config.toml
d_model = 160
activation = "geglu"
routed_scale = 1.0
norm = "rmsnorm"
optimizer = "muon_variant"
beta1 = 0.93
Below are experts of layer 4 (counted from 0) of a mixture-of-experts language model. Rows are named router (the router's row for the expert), gate (a neuron's input weights, with its number), up (a neuron's input weights, with its number), down (a neuron's output weights, with its number) and show model dimensions 0-159. Each number is 500 + 40 x the weight over its row's rms, rounded and kept within 0 to 999. Numbers have three digits each.
Before each expert's rows: a language model's description of what the expert responds to. This comes from a sample of Wikipedia text that the model never trained on.

# expert 13
Description: The, possessive pronouns and 's, plus first pieces of proper names and adjectives, such as the, his, John, American.
router:505512422566518472453599489492497457465499524419508455525505494490548533507516471562524525559551478443543520559453542468531499520569492493477463486466449429505499509522614503505548552455452496483488599489511464572507464497531504517485453495521475581468544459547514508511516456531490523536464488441513518496578457477444524536528548490522441523540537480458400512486540555553440441439552511547479502474551526541418543516527525488472479574483500533487512492542502498484525469430482411
gate4:520464510441494531535470483480493533428432520446512479525482447523463477562596471456463477506493506447512438494461584519493549475421474469469533545488505472428568480531584491566537481517521537569502525541508473451501460456517548522446476478459517498438529511478493533602525475526510489480520430497438518515547471489466512451480555471495487488481541492506541564502548478440536535533492501444478448471455601553433567487528471477528542432445519569442540501497482501506554565503462572
up4:482486465478425596464455526494537501560509533495518505532492519422420475506530580486480470507579450436452516466500532463494456410473521472474523433433530515452506472490424512453495515512451497578471454503542566509517499505433530507436473480466518470533512514539543525488493485441523541457525536507473413462511558465487505549528510573558541433548571445477490529493503491528552523536571580490518417540521467532517488510483506544555477525490397524521499469508524532468494452498544572
down4:408538592489494437559461504523506532466472471496573526551508468494423533536533485511486502513577425516531546509503456497420478520541493552465473507466471509459493532503524493520494430548479514506486535491496510515456530535543447542497497488498467481466496523484522506532538444500481508428569486510517482536445422564421494529558518548477475500511531483522495491496488515518617497495503438483448571550485443461500432462488572516577438457573460428432451512507499578421549501541540468
gate5:468427571531504507390486523494521519516499508492561499490614514531426515557494388565455526526540498495553458458536459470544503546625543601486444476488503477499490529524589508552567491515426495508586504543476476517500581442538504507515501509485516484481470449486469531556501505541511536534519543477548496516536485488488502362529462443503452471511470456496524453459515528510495498538508458522481545523499542516525525548476531493441468526470517497487468472434479496513471474457496460
up5:415496522507501474443477519536507532513486476465488461475485587512487450547494563527421472489471492528578515532399471516481537509528457494482518557417530544430543527540543522530490462544506608475490472457471449490531506582514516438447526535545572552521494490497442497561508487541481452475511492489511504518468548501533525463572496546437417442514461468500485474455536482498482521395521484495475560516528471508531488491468527531519524456473488513540490544511484589474528496419451380
down5:485516511486442523524484532478456530548491532468424490568447500437415548553445506543520497453536511503595535447441492467488509501511476452486543530515528499493518436523477515501465592503536507543525482518461559509514510501505457529537433470536535504492470451548490442520538448548424559422456500492563487464456548502517615429515506493491569546514511477495563498468588526441516442470501549448480461472491602489498487549489558484497419426498527497479480581543514516512508540495529494
gate6:498553502536527535502540553473557492471537475502468569513575487507493549495502450493477474531500520595491493439461563488447517518479506482467525427487462485486522524486563453568534481500474541461446485503541400503459440536402537494408469524502470577540503559505497515545558547499431477545493520483521564445505511383469550462514566560485490501517529496526452521500472451476529562453582502490497512516541509477523531483461506493464513449477468510403509474566558481404475481527518536
up6:444533470502543488414486445564476490482535569474500546503485520590397493508432474490414533529454500516446529505513568498529472492462529503495526479579534520508503438499494440576494555476509450536429450500503446480447475499449517533551480524526466472504535498504486523486454417463539538538556487514474478497427509488498526467470538505595559469462477459473552512469462499504507524501531543510495427526499454422504510527507493497485501571518590449539475466474560420548538464579481425
down6:560554516501470583496484455429517519421525468501494511496480555405534437483517440501501547412453568523440461500540505485507564509532494510498589472541502432436453505502522470525530466509525561401469493507491502513521484462520544491428498498523453529517574461564536516552519516463485479443531428475548533497533554482497590517499431480483513453499547472459466482480480513457419554450504410483517532441502560530522491447539472471518489522466532509498473447531482497468495448574568483
gate7:496536492503464581533547482534483551429437527461500590509468466516547491500473491538523569496433549560438501545505501521468475521395550482565556527507470528541540459500534548504480499498410491545408508450545528501505514499519572503517500539476471512509475549456573432535516483464512473443511543477455492505562493515466520498509517471517493459488468419424505609492475444457427529493518525466549506457493468470505524496492473429497520464544554473429576428531511432548531534504535522
up7:449521496485542493559478558475505456503532525452492459491487500469536513486489516434465480434362520517545474475506501520477439482427568454549566497467458494459504475416506495458569561507589436547493494489519511473607525426471475547502481458499459453466506520461547478450556546478514517497511491467501531513531455493535496434455539551566586559533446517505551504514510477503503582490461547464592562493461431525540515459528441556515561477485510532486544511475480466525486487533487474
down7:525491498488485498485487522520464540473456539473490486524534537499511490470482500475508598505502546558456541487429462536562523450506454523504522490498503426407503423553515526537517549423499497514589543423495520581545482473517512577582513518498530546493485456528488489464508580515521513484546502513544538512477523453458534502461507491570526596517468488456506526464531578545438472480535519559537492447534556507458530490465563447498515513538527612542550452509460525502469576447471410
gate8:471528469417527468463549505501458519498539453437503524515458452495517492480507427453544557445506475476499474480584394484516530531480528454523466501490518517517494516488500481480501495519507484482500560559563532508452499479483497518451476525545566518465487512451537463459485532555462518472514498449480439461625463434538506467550469553549532525478502513559476518484535576472436430537612494510487504429534532490509461549425506542443431462506455505462550434502514491562492433525434425
up8:459495504563459485594521570579460557413517509505515509452494526494529524520494524522571474440596510454504478476515539526482489476537536481549506488478500453496465480457475489554497521453531516567495512448473557524501540535479544504540501539472561536422461477487493491509495489470521441485489517465483488545495502537542518478436521494488343453523514477516448443463534435518470483455550508434532463504486474464416561502586482470424488483496486563500572491538420480421473492560545490
down8:553494519434514488509490516518549501458471484534480504470544440526510442498559489468500484437549494493434459475467470514462522520480509565495493525452566508489446448478581562514557522478470487493517472483482535442507580497535459513545518547470438515428485498551485511493544525479552523487470476543532343526489405557570453517507470530539542475507430468559488495550463449506538510526519475498441556453488458515573479447493490488537529456462405497481533521403452535514494526512556566
gate9:504552475480507440541475441510521494469437536485453601463556475452503487556455477467561550511512529420514454513475519485564491506493481546556533500494462562445520598526548542515562511562522495473430416487578463545496553528440491557555472494482471503465482516431486491463485425550501470486452526485497515553550497427534490526563481501470481495468543569529475468528466534484501387457493531459502525458484453527463538486559579525537502491518506483491501525544518519548522574502446574
up9:562471559490571523463528481524524433426509532522439495509473476506452485473515445494522507477457469526494546477432506473486498532460481527452506513523462426555524414456478497436447530478549527550568485571489544503494546497499479515448461552469578551488489501502474535469467485555507552482528547458535425397576469566534510514484549512545477491552528510469447549457475512555463530547543481477485496475524507481517469512416514466470472501480441534470448523520528457456500577568528634
down9:535444499449551467494562545466558500397525512534527528491563548533467538518476461508499513526466537480470483497475488513513516511487484512515504550492516468593419529556466539495537568496520455493508489479504522492507474509522483495574495541410452522512493457579570530543532446488475506482426507571466507423450479507510503477459472518442558520536484437462499520534486507440502502452507486536496468484503455458498506551569456548441410517479491324532575491458488466460477508429527490
gate10:500475575545509533463565485487563463544458580544536531528501503515527494487505471421449532515539452510458509586514519500550499528525495439484478421509549576494390472535516476516542452521454495498493523556454532494512494464582496447476476470525387516542455451511458440488477489513509498496519520495468480376486558536509480547459502520502592542507538469481503498481533512491516550488568528455562445474450542500441527558556490535502461495481500490504507469520536452472525555617479532
up10:531546472456537374490534509449538457516511533499471476455492488530478554437521483528480540464530469508563511537503475458445596534519559457535531531464468478438465538498471499436474499507493502504509536532419445470548458512543528503488504499422588498498455537485447538469509498539573516508506451524438537434613566523573521521495482495525484540509498542448510457473504527508558486490582485415475462452547532505511563483517572492534568513457551546537536476508493540475468575469517454
down10:512468509481620516489444547440481438450500499529394505557518431500467466536557448460540531550492490474461485565478520458477526478503501500504493519521590437524505560474475526467523478509482458530494552534466467549538575529535524430511545517512493458529470491468535539525497585449584517555485550489506561518429542489483531518471526551551494524470465486449527481450546509465586481565506527498544531477486471507443536547464558491526502518550538440513488564491446596474534580481492513
gate11:535472488419510497541485607527478476516472520395522458502448454441507471461524528476454504485481504489555462498493588506491518443573474424458529428509581426474497544470549492534530496530469468430538487461466511502506443534545516485465526499479451517428519507601550467601538557479547545507446471436484498417501517512510522469476518465517477467486498466495517484496482540511482449488505578485509497515486524565515484523516489509582565508592432463517453523527554544543484537530459458
up11:567493427460453521537503564534516456452454473511488411426533500466426499479471458548410482493533498520460540499509446498450551446468523554546497502467470449482509569445549503485471569500560446529485501516546469456540487463570535506574497479541442466553496501523496489511512523601482506513495443523487500536577535485510506585546461528523563548478523466469550567526485501511515440474424477501427436521474578553508439488523493460513496506514442437458495470546443556501525511513471487
down11:432531577532461553501584506568522551489537557535493482497526507459583489515454492496505531486531478454476473387516523560527437459528546544508486516459533521518431487475588517444486500519503474488529507429520509521512479476540500508413469545509581509523492428444523604481478551441526489488451490449511470529413444532486422521535531508515489468407523500527512516476561533516494492452458539522519530517585480588456538472508483470553464506494568466531550501509489507466565500534488522
gate12:473482523483557495458514401582554461562484508524499512481480541498535461538573514470433467497541457503507486519572515516457457518453495552531481553537413538556469484482481531396488527562563546468543487565464534500532464518501464503468479528601437540475554492464524517532525419509492496474508527481564456550485427520456479460492499521486489445445464561516524501448505489496504471520527475499521495479545523506532515489542478505476584482424544443473567519486519493585496393502453581
up12:477558517447469473574498508520460532514427607469508485511506483475426448551509528500509462535529440546551529512495487505451410576502484552465500460536482499466496524531475472517479439461540478569487508511459533522501484522571560485510437508490470484515544543500521475566463433620483493465509443491543546569519451513471502467541466552589520492464471470466457522537490436583484525516466474526538479497485545546526449545457447516543521501548545461470542489571456484525529417551430481
down12:464465465435527558504480537520500464533502413476537482496507564497532512441536491515519499489501591483491488442488464489489534433559563471493519524463548485450520444466442566534492465412492506506463476417473472510492471543461480447488476537468482466563431549555518579394469474447557521506472512525501483522447507576576522525477479532474523507497513498492532522476513492497504502462576565467501508511413493552430523448489561471493511544527522506513493369558508473465456578485490567
gate13:473520510569513474495516480422561466502434574447529506499500510484593545536429516496509496555475513421598474577544507441510504521442578480449495457493475432384493503454562445531549541536463539517557519455425470526510496534470510513481446445472507516411536479538509467502536535502506511459555520482473598518526501480506521461465521439508447535440480503525528518480586477453480565467560467491498468478505500450484541449533554516498473444439556521509535508510482526462493508508480481
up13:503472489522495558450512513395519439533478481461502464563468529506489469530460522500422496544579485578472498582444455493499526480515489526475481557465579474425544569420513495544497498499494482541493527489514511548553471557538511598428428514447501566469523460581518502545503570515464559497493517461531494552465496526543467578467459532462473542468501490532494460436553546472494486467494427595479481459491545495470524476567504475522504511542567497556529497548452530488560485491482524
down13:527513483473512511527494534478433520499515505511574518482519506445517468490460557455495534445483540549509498511441472458521570470510508510523551445525507521497458461490518421508512478486491460481523515525440542474465522462531528503525598505550440448556512449475447494492516496504557519453516567552436483449478480476514537443469536472605498445438481565482523511591432499572516513508471477498512493499485473510535516469398438435493528485569445535476515458372408478577462495539460542
gate14:537517491565483520433527535427522438541547466482530548561491473513488472533503525495532459613495502507521452476493578512501460538482455479475444506594505443532496580548497543536459518549465495515457476491519421446458532494559496535494518496506467473483488546545409425485464455534464523570478414493488457560506467469568545497520564595459512519459521487435505499519464548500434472517479531463510467489517491491468504416517432564552462502549518530468425539468540521534501520513536454
up14:397417544477447491545433519470504502530505486511485431463510506486496487416502522485516519506507456514453523523421455561481574496543528443595479510515525444536616498474535518508512501579486488419523513547427494545519499522498420499483537501534407518578476463496509493489540475509492470474517517579507566528474492454448504442490541455484402503555518517514535461440452545555521533525443507512522485448495414540545481559478463476471500507455462530480487531509451502529507469461517553
down14:512568417408518576468527514479498456501446452481452492491482484605465481544484516465524541473511509525522470523529493472461447535411564489477515456475532454518488585565450492497460472588466531488499462438477551455483524580513455518553580522536419469432480523568512430540473504534451527519481504502530442577534501476499507523558475542570473493551454497504480534488536554546492466512533459495532515485503513528408491480488524522567472459522461465573443524521474507513497496499551434
gate15:457567471522460561537513512516476504540446564504549406503584459501574496523509469499489515412459435458477446493492564476516540545448460488503553541508505489503530487484491472565496539480437502518524619570537492554514519482606485548532581500453539506470512538497476489474509538487477463482480486506483520408484464537483511411516472453555501483522459471531504516480441573565531498516487493512428524561423517451503475585481506458467495504580540485454516475528493499455478519430493533
up15:468446533542501459535503478540543543452525477454481544567525524526490518492446505522490521484520506556492474469442476478502481487549529527447511541542469537472563494487518601436466516501509533522469460551514492483432478483466507465454431449494418502458398477469554466499562498464496481530552479547463514589438502464416502499470490506481474535424546570453593475511515473508519524540444501561576461440550505522526526498490550577548475479410470591526490470487474528533485477571457490
down15:496442502475531430526492481409408526498520501542537501486487508430463492473557491486513513451493524508583514456443511478518462544502471513526510544543533564566511536618469508462527487501429507556465523515526520563506533560541553491491465487500550555447549474543488408562502481524454494468503473544516525433506427436491503536481493466582519488453514510453430429516545497450561543500492507517465567487607493478491580496512453502519527470531577558535454458525514489535495515530495447
gate16:511506480469558544536524502583441489413560444523476471433445478506524525586503514517462558497515455514520561497520461469484504468560529472460425513426544545467479574521494561535438429481506532507517516522529452485549513488525491503477519509438523496518550493545592540524473439502481526501466499498464485480549470482446520475452482464575480537471468490556540385488462492508445519496513460524412529529444572453515499492506450469490515539553524426473481517550476449477471537485621482
up16:545510460499466541602518580524517518566456487463473494451555530526500578473486498586524459478534513512539474515421504618602534543539578454498480442477550496486548516491528557561496573527474474458439576461560529563475496523510478509502554497505508484496477509480524523496519491513490524594499488461489495478575518513505495567389476548487508488500500514449429489558552514473512494481474482458515564442460470494515448545504421506447489511534442564526479509515479470451542497485494517
down16:506515510512495478509539517482512535497458479468509465510526486505455484468502452521476559494575487489534548469491527535550565487459478463506479536465463501504503524520500520514575480445478505481486494448477498526492505489589530514479424473522522464501511477544526486545558578523608482578484444573611544542632510494531472477520492531523466514417407504510488499468434512515512438524462507507467561401477453457499519479553516572557488420534523533424510471478461547556544528459420479
gate17:475462526535443409534617387498502504471490544534531450433523541478403514565544539517500541532549517498477558520501520470478479533568507478496480444520490545553500547509580557497478488510516562500463481528504483448551507511548455556449447496533456557415481537530539499513539572453486512545538456508469451506497508455490482471516453457491481432476537546541453549474477476437498490486474456468483415506524525515545461531488464477485513491544505493419492470549420485491494478421574490
up17:494509592505525568466459512585359591478482573495506472549464438460502537545496512469502488527540503506518517495538451477530471542452562511521560532490473459497465469507563520544572554478556516515420505477479542465558505501527530484505501505457541514566515532586519507512533524551502522570472482550449533515486447488464506491507552492535482507423534569543429503484451515500492492550458483563540509589463542559552457476453490496427550514459514553551535516499477480461549460497522470
down17:491515443544625534420413538492505443418554472516455550505511499541481488447559530570512499528465469545497505424546519471442428457533493445493530445502502498487427525473484502423457453571513478474561532583483436537473584506568445443546531474533508469436578502442531531497475491466500502474569523493477532474513466471525520527467510453472510486463503592456487547521518537511453464523474517493489524535480481458501496555514504512556493564469501481487481537506518583440461502511483492
gate18:482572534575514486482497420457434450470521522521510537471552510522473472488497368546532496496506487538499455492458435484524511453523452519479546547496510445481516482458505447492487458388543507422508450489602513557481479455508486557463508575449505466494518577577449547566515566430485542538469463506487532510564501509602495534449536505541516540493490503451489527448530538498550555458454507530519500535481467582499472450447514494502499534503459498444509477480521479546457531491531456
up18:519477467486453502547475563529508510492565499526554501522504484509523545535462516439458492505383534506483444490562456495570510489471488492516545453530455474477533494521450527567518488563499542497465547490497530521434519473475520493531456469420540562493490470424491520495540546452458466519474507496546552506517492465469487444503507470495505473477430494468490460638469452492485452491508525458455567474549432520411501550478513535457447451452512545438394504475579452597463473523491548
down18:563472542482521554449542472460435473494522510500464580549568517520544510516510517525495520457435488483480547435554515484532457502462555583460470562487477483422549528480517500473476574527414533536481538383495503497499525511518410510443532525552421534568517536556460497520491486538463550464502543518512519525483436501429468540473538473478470461511537478468568536512571472524477541528512547486520563432419493485469518466510580531509490491579488527517442459556540490520508510562473514
gate19:596510543512476473464476544496509425501494536402442531517487528569528529447465565517558499483507481513489536540467463448559461490547505403466463437542515500501492513526416489537475512487502463536490474566500529507475522530496493508459481441466538498457527603541502543475548452519468439452494547512510519421526422547492499499543451499471521469507555488517554464429406569570518480492492507438498536377477467509579510509499470528538503475430534529467429531494486486488492534508464507
up19:564418543518520518493451451460525399493520565518466498582443510508577482455510505442461494499518510527464481463500456448493453465534486443533500549472512469543511477435487464524548474528509462504505440533513531513479547501442512482535499452516503463506472547553512454480487418501536533454523520518491485477506460553480491450487495485479455513527560524542515458442479578553443500597531502510482511466549514509554522560458509463460518538417545598593446553422495436561525530431501551
down19:486531524525489394530428522501528494509512538498446434500507500530444430522539546560588562511505503507490423408463466517518527450457389525461500485516561486487525482508517588506521514485614513513485486522531497484493465469510547528515487539451517507542503518458491482463519500461479461526517510496531520473496527476502485526574497490482502484511441409516471495513534498514439611526431538564495514506503429530494500567538559498550465439497422518498390458540569541481469474533554509
gate20:460472533468500475539503521487497524425473452469470481462491555546550457474509451576457482505533455509527455508507485514430461484513541511481441541571465478570428601534573472461527394452498474494483520501546530552516507529543525556503458487493557542463497560538503508536536464487510483490424489450581447448504506504484520477536544490532571511425492561496474495474449509510492440507426454474478584552562495525508474458507479484455532506447519527491453453532579437418500541552506561
up20:491510527475496573504565456536522558433423529521524465519451497426387473474482491578522476483530502468462463489549464477528523496513553504557505473528476510525488535514543519510554463526541572474504476557574552475511505465405568556472513519496513491504501509553491496504506464564469522451483496460502477518527515559482516602546440450514480546553574453531462538416510537515492534467546506471524409556558472505491503452471488505518518478434458499511572442548485424533565541515532441
down20:497496514504486534495517482525558546433511477563499523498524507503492544474568494402477533563469475487456476460563470530554477423532525471463510556478468498448420447497445541516594431519476415528531509498503484564498484485549539551447501477486494492517510495473538411506521537449527496496510481512427545511526494405566557399418514519489461486452515543486487499493477520444489555461525525503508506559473447487501531491419538529465507487487527496415499533478429587391462490522500517
gate21:508529533480475492475537569469467467501460556453463455493532432543565469438479565511460555511484483468504414542464548472512494550425520443526536460522472513412479471460522501530509562436446535528541524497538525492493522513530524605572513448480520483489498562476469478538539448442426496426466508476454440539538495420534529430477524464543496480539532495473463484518468514497492538504517475487523428562585496437416554555494537499423512455548482481531535528547541513497537483478526554
up21:510449538452491510504485579474466487517487531502483535467433401563524515536494422543487505436521509455467436519445460472448522491476442444482421500466549547473440436507522510510449514436470540486469526490554504436480550492544500488495492459506465436494565576559431550531494506492482510450495486459516517427587481490517499430421539525529461440533532521402479433455487544481486482565543434492436556479515517494491489503508583564502504533506515432439521526513517474507494537533491545
down21:464412592533555485508505515474545468533502505552497511471560503563539482510528455485408547452504533507448467591462523486438521504503485466530534456552500523486398520467461509511473518546442565506549479466522501483496462492549488486551484487431508470496530577523525552566511553450453525468587507494474506484474470461561466526476478476424571428494467476474471439536505534465483561465487589486559445507536446465462507440497585500500573505525566475544513523509546489467482525538539516
gate22:563501576527508468507490510417594529464488492453446530565507495512537464521468484503436499571541475435539481491487496544493499571527485505448477537545444491536543501532488481465468533419489536509470507511517486498531495460553482498444537525615586467468484462488495480512539475472455516362500465503477492388457522568477548463485521553484471474429506484506464518464526501518519430422572579514511464499514479540392472505583510481504494516529512502504535477518502498530497440554501505
up22:551485526520473515531505414550545549533468503509463449479477470522467457527534471550529499549514455485476504474456585529519544422527490371541546491452492470466498535467538476503472484466468504512503498492545511508377561475599476429434540602536512537541537473526543560434473469521536567492423503555529440473445484515467509488528487526462486479490533548545581551481534493571503467514572498494480542440501525478460551500482412460508538515467517508480508482500528478468484525448475512
down22:514530377444480527500489516497538495493541467566528465517519418498462470574424528477536515519510515569507546488463474496460449520477504533556391498421549463567507519470544485465533477504495488539475471481479515515525420507483421559531504471519399498475486536545446526509490491548475513475483509502489501580557557503481517498509503536509515524496467410497410512551481518509483580506479493542497512383504419522529452512464550584506481527525497448507511566492540550514464432452497496
gate23:542467525480539456502507479537462502499504465462443551484490526582525564396592513496486499512491454572577442489532502454361462509457524472550526454459482515499584469491471498455524533532491458428475534483476491417473407467507496532494503520533516503498484538519494534450581496488483507526549531486474481481509450473536532397510445480539466488492538513527539494463478407517503484455497546550527505482449532489547556489523522498517471431468441519481536476501505588517402492437532493
up23:459479524480503440492489529564381541461485432471503528578445535491512587450561512516496535505458459568465442520481515503463477486440473515527475492454458544489546467473524481416501505500481454535529461442425470487528479473422471518448626533509465535515543477515512497534529482526476495471553567482463521523493459529430482426521523471470501471523466484549498526456459545531514484542514499573447537514532464543510490519471562517500493474556571475488542590485562584486445470444543495
down23:550469540469411507437539503525475443520543489451467492518504515561450526472573534556446444520520487565493486473524619508450497494457459550512561497502584570477482468504460563508490503615495517504512547449512491489480446548590481599538534546480522527507542433492532516525485510508530526470524508523544440504466531469447526563491442483479505450507461564518506487414500417492495467523456576551582542455557510483524513522530508475504479476517505514527508489477455485499426488547539473
gate24:511500508513558475535503545516577519492469498537577464487554586526422504453485514532534484402505518538424519569518463553461510517507544472534518548460443513524494490454482580576447491485493512460452525461574506466480489478507517506570424507448493505489525486439514545510475407482482468462479541445524449441514525542537522447525489501471568502543501484471517453591503496479413507434543503429512461426592480536481490511529536481509505540428513517455529487570533529464510445462452501
up24:546541434543555392490488565481528470551443510504495493560468501482502495455465459511462453538435521553508498427568504498514424509443488548568439452533466512542485457496443490507434437528518469566539493524605552594558460473484473521452514496477495452481489547465485448511535476504489444458475460476489498484422549541608498472516437492524526482478493454487427460522498530506468555514465474491467488487550467453478451488469557508464569535447480473478545513469500452497468443543500462
down24:449451491553485526472523472554516533479484494395465481459487464514474539486521486575464534567611504523457529428497504506502546470521417507453472500478426482499508491505501454507521444492499543497507541456497498528467515559480541428509471524470558513484470537485510535545557569577563545524587471576436513522524478491477548478519489544419491550476605475530471435514506435506384480533515495476525429459548509545483473437483507545511493474490543463441499506579497477516456460504495482
gate25:548526520522467390504430469477482477517511470486529548473493491504517528481438490498437559490488518468547489515463481422437508518446509484492480516509477455514547543415492505540537423518525553507430536482509512467568587486474509536483506462527468524509489518453524432516515490460425481576536501495462543575583495524434471451448519558396482501463475500492496438496453502442465504483486528560528393489417550553532502475511472503453510539518440511454486539491506566532535533534418449
up25:514487428512503524547458556543459528485492438460502575569533556446444503529459517504476543525473470568510550403530446513482475523486515494477499466591440474398515503509490586480514529479487505491502533471448447512496520556558572491451480532478535445509470504501513563492447472532467531528522423530507469498482546454464530552509532518500443470492548545482443599431509553495496579496512512405495499560516550560448518517508460554491493488531553458477501513442523521498509532464576572
down25:481563511545516550461509448447488442496531433484525517453503513498482522411478505494534556479443506499476486472526509478512508467557486537517492511466481576517438511530468546421509498527562454498527449590556510503478453443524469466483501416551474447484637491522468456415586437522479503489531569471525506476472476536511459502461565462431472472497398431487491498481493452459478531460548507514529501577476520493562554456482506490493566446552492548519495469488497450509506443440504541
gate26:520469531501507523488525453544608557484475537519470505544493453550492568544466480523477486492566474511438535583482510568562482453465493508490581501521531476502491443493523504471488461546462500496493510556544480498501514490524526480474514526516475403519488442464500419539430452490534555455538497467483425524515407401512571494482502506554466430487505475499538569504508490380534456482539441504470462520528499483442466516547561454513548528511510493556562480524581533542555552474543482
up26:519455476505456452503490564523526517509504534560466501519537487456521489493471464437521495470443458485461540444580494439556507461429516575544456437499542503452440518447507502517472506464557503558545513532500513573472494523484496509499486528427512556559544570447483515488529505417461520419434416567525520576507479491500480524518528485404506550488420540503506496406540542561522503497488509532482489448467477559470452450487510504519472411562593475534510506503476495483519528454526566
down26:497493511507529462491407558405444528439435434452503478475493502497511559483509502461482456561448519530600596544520545467453543505496478514499493473473500517504502513516521476447504478510492453497559569518533442460547527471515519447634519497487445464528428539520484477517530509492549509548453504502474516532563502597488533507495470525506511478489549477435495534582446559572560498551508427465501510530460433519512494526449451530579549501507508498479543568454520504539470496461494453
gate27:507556497496483483460457494472518501434486500519517482478433572516475460519581512522441507515574581539491501548446519395520421444483520488408513530486485455478512513496549549532509541458469549508457512554509489508514546507474465540472490506382521537451482479534480480526394531463474482471485480452515478502561494486413554412533597481508517555480496452523513527481559598524446503521511462516438459474471457535507488564551554498509447521561481536475485458490441498457473499521525523
up27:464534528474558454476515533537559521524498497572453460468462433463471515558480527462482495539577567519534490500480496487533480478514565481439459466496432432563468504435488460451447563545489499487523575509517483509555482516508495546522456457486553542552568515464419484529536534571450585555477505450536467489517560447501556515531523512435530503477550374500450480502519525496490463430458518471505522514578412433554462533537495549516451501546501489528483525483499530469518439491479489
down27:586474457462504476541478558501468484501485533517551563503536504473475523522558569483517502530521505471553438452460549488516487461540540511562512477508433467454523499519394555510488471525480502507550468508469509471443536434466486532531592537422521497575516481498493574461501541520456428506502497466488510541544445519486524427439552472534466528506475501459488458500491420477545539446479598522526421504503528448422487530460506502441513465486504460450473467547455439533450615488468473
gate28:530424411424367408571630336608553521557517506484522537528482518529527472496465509434467545565473482512537489501463494495497490526517470498526448513503500531469511503506501472473505544457551515504501545480449546587444480509501507507423515473510482552481477529538509557566526471507513520512544538529441523484503526513540474563516510535493526562519543481509532463499536515517488521487483416510550549518519453492508514511463470521480509534527511536464510462500467494485475458481500554
up28:511484436503380462511585440502431595519455489547569478452465515442540393547540471420546505510531539445514523480463502500506545473562457455471443515461548447420538449458486505449514482499468563510512510461481500533414583523514461499500473521480499494457467483520522454488529431439548520544509452493568458451529476547581518519534521527471529512548459504503572479512446496522462499523501487457514498529441523498492519507457480527566512450554482495455495469507475454555460478510487457
down28:457606655509607503408336573524430426483491476525439493483498465481478566518534496530549496513508488490481503506491519543514479504566505568554582482526452474526544466456490493589471523462424507522532474517492537414556494502472505500516446498500498455547504491473521512525516478476436483512396487491461499497454441539469500467468490483524500476513489507500501502553480495434506470535530504521458467475548490488478519530511460532457511479502460563526529517482501511484509535479490466
gate29:501511450532514520444500508527479492459461495534608457488492441511447477466500554534547526488550520548446488555477444458555475549531479537560452432472488524468470479497514508504581527499501559540503455465466424612577506500523528497475427419451491434498533540491502469488494519456508488564486521601491489487529490536512528466427571473459460456464455392462461437487534520509453456545506488474454514448515494465500484488529479556513490477524587549547446514519528523517492460501550570
up29:470457501512511525473497436510506491480485532506540444409544446540448539454518478500535438458492470475497494541504437520487542385521409479442531536490474449465549443555512547525457445386483530438541512520539502456497548517459474555477476530488534505501441520525481504484443507514533487514539547454509472523481487565475522492474461500472502487514504488519525464535507507462511538435506516467567465462426461481519524604415510555512464560480466514616524461522492527464409502561425517
down29:510509511390545464461532473460505434573488465443432449557539495472501510455529528584482410455481522521475543493555575518546479452431511577462529512491486543513445532556484488555523548500491500528484488410490503443491473521507571540503506478429470502481495512439524532493522476587514522527529477460540490551501513481435569510501485559526516527556516541503468489482471516540530525497499591459556492547458480466503511396467605481529440525545526519474515507502502563525487550534445453
gate30:555474521495467406553576493466465482519578480450587498526519604543485516472528464506521533518526543572581551503445496467505562515533552459479405462461444488464535553539539521471495573570518471500453502457446494502463433543511492505506481493448473538486462422452551441575543427447514566526480496430467495490532487454496515532489510472488504515523469514510477546523493417533468468459502560534485464454440474453464448520569482517478488485504504493497509531520446461460456490434462501
up30:515511498542428525512515499575518496539543493519480495528456570390512504501515515559500523448540566477558518531500553560463553530536490418569473457510509485537486496465518461516477489529448477500472447428450514509517450477509537538505539450516492482502531457547488476555501454529528430437510430463477472521503460571536530460470542480548448446483513491420475522529600510457464553544494533475487491490436536421527522475436463589500494483468566398550500559540437495522502567487481501
down30:464552448436552525485464584519504529555531578475502512496522492493521551466493501509478481462513492505540525517514507475517504424473523422510479513470544518558483539462433495516554430478486484528422494449428545488465508584503502519530525518506492545529450502451522501540510449497535561508477444493531513499462429510534526533600592501478551492544542415485555421505409525493518530509552542521453569472572527478499386519473548524489436418496551496540466527497549502508470501454469460
gate31:506453525554517474547528466465531488508492478483542482498531475494544511551522495534494495545520426484552503524569454546524522591442517559517536495520573547436565520457495574533522484414447489488445526529468443423574567469503456483500549530528474505516551489535483537531567491459510523462516477556442508470483445427504562405496561543442504526541534491466475478504534544439529496551474549525570516546425547522493550492504424439450525583518469491503522508482521511506452433505503556
up31:472543498533538521566475525475537511549545520519545519473519467442485479544515478465508516503530586522506455421534535428478490557511464559540460446482416490466507471392474493482508495519473481465473430487506503580531499543484502479508478552485506466477529436524486510527434502477556493448523508570514564506559489532507606514555507475531435538503468512490592524502569557484525489488566443531483520484536608533537562545482478591503486542482480566452503531506574485439510560505455537
down31:521509473510468544492538458577496462467533510463511518471432467440521510551500552543427550549465554472441567512541508544431457528461533551496533412506481451507507539447536504544533501469543464514496456501462518467517484493546453494523489477500543467465521526510489545418413550515521452524445515456509627499522487489506520497526524474527498501458508535491425505496514524489392537487485540563485458563507505446511489512427458496504483598505537384555440460472486541486529444474435473
gate32:572518479476552493483529420506470493596485500409506513507492431482467496502493488525531502530491472517545514541470541573504517445494464472495442446523475456486537492503517567458533493503497558423526544471476581536455504490458561505468484470524506518460594475532543550580506447493531453542521467499513507455513442504486459506481523521557456462455528480436507512584508533472448469481531549481481474496483511531447455450479455561373535566488470597485462534401512455536505509485573491
up32:533420454529398474537524493469524498482516531575521502547510517548559461467495492455505485474475538469464516440544491483482571515502494520439492465478418492539483582536531465581527537528501457499478524466505442487449596468469459513447520444496469464545513471539483512465474501484585504631445552496499529466468490488520560500487493529517474504581496517444461520524489432552543427509464464539521573616483497443490548445500529543426505518520545476472474491536553501485537499495455517
down32:491489475478484541517439516577403573491525511475495536526531461522527528468485548514466464461455458481456497480537457525507483486482467447439491457462555497437490474522488515423476488474576505588597545507530505522448506486472510588420488406497542569475435506554478547470474516512490522469418541510566464465502475433485457532518497502459549552455493512503467523454474491554524498460607502485534448456518496443522483567548509512471490466519548555501548538448500518561489531517406507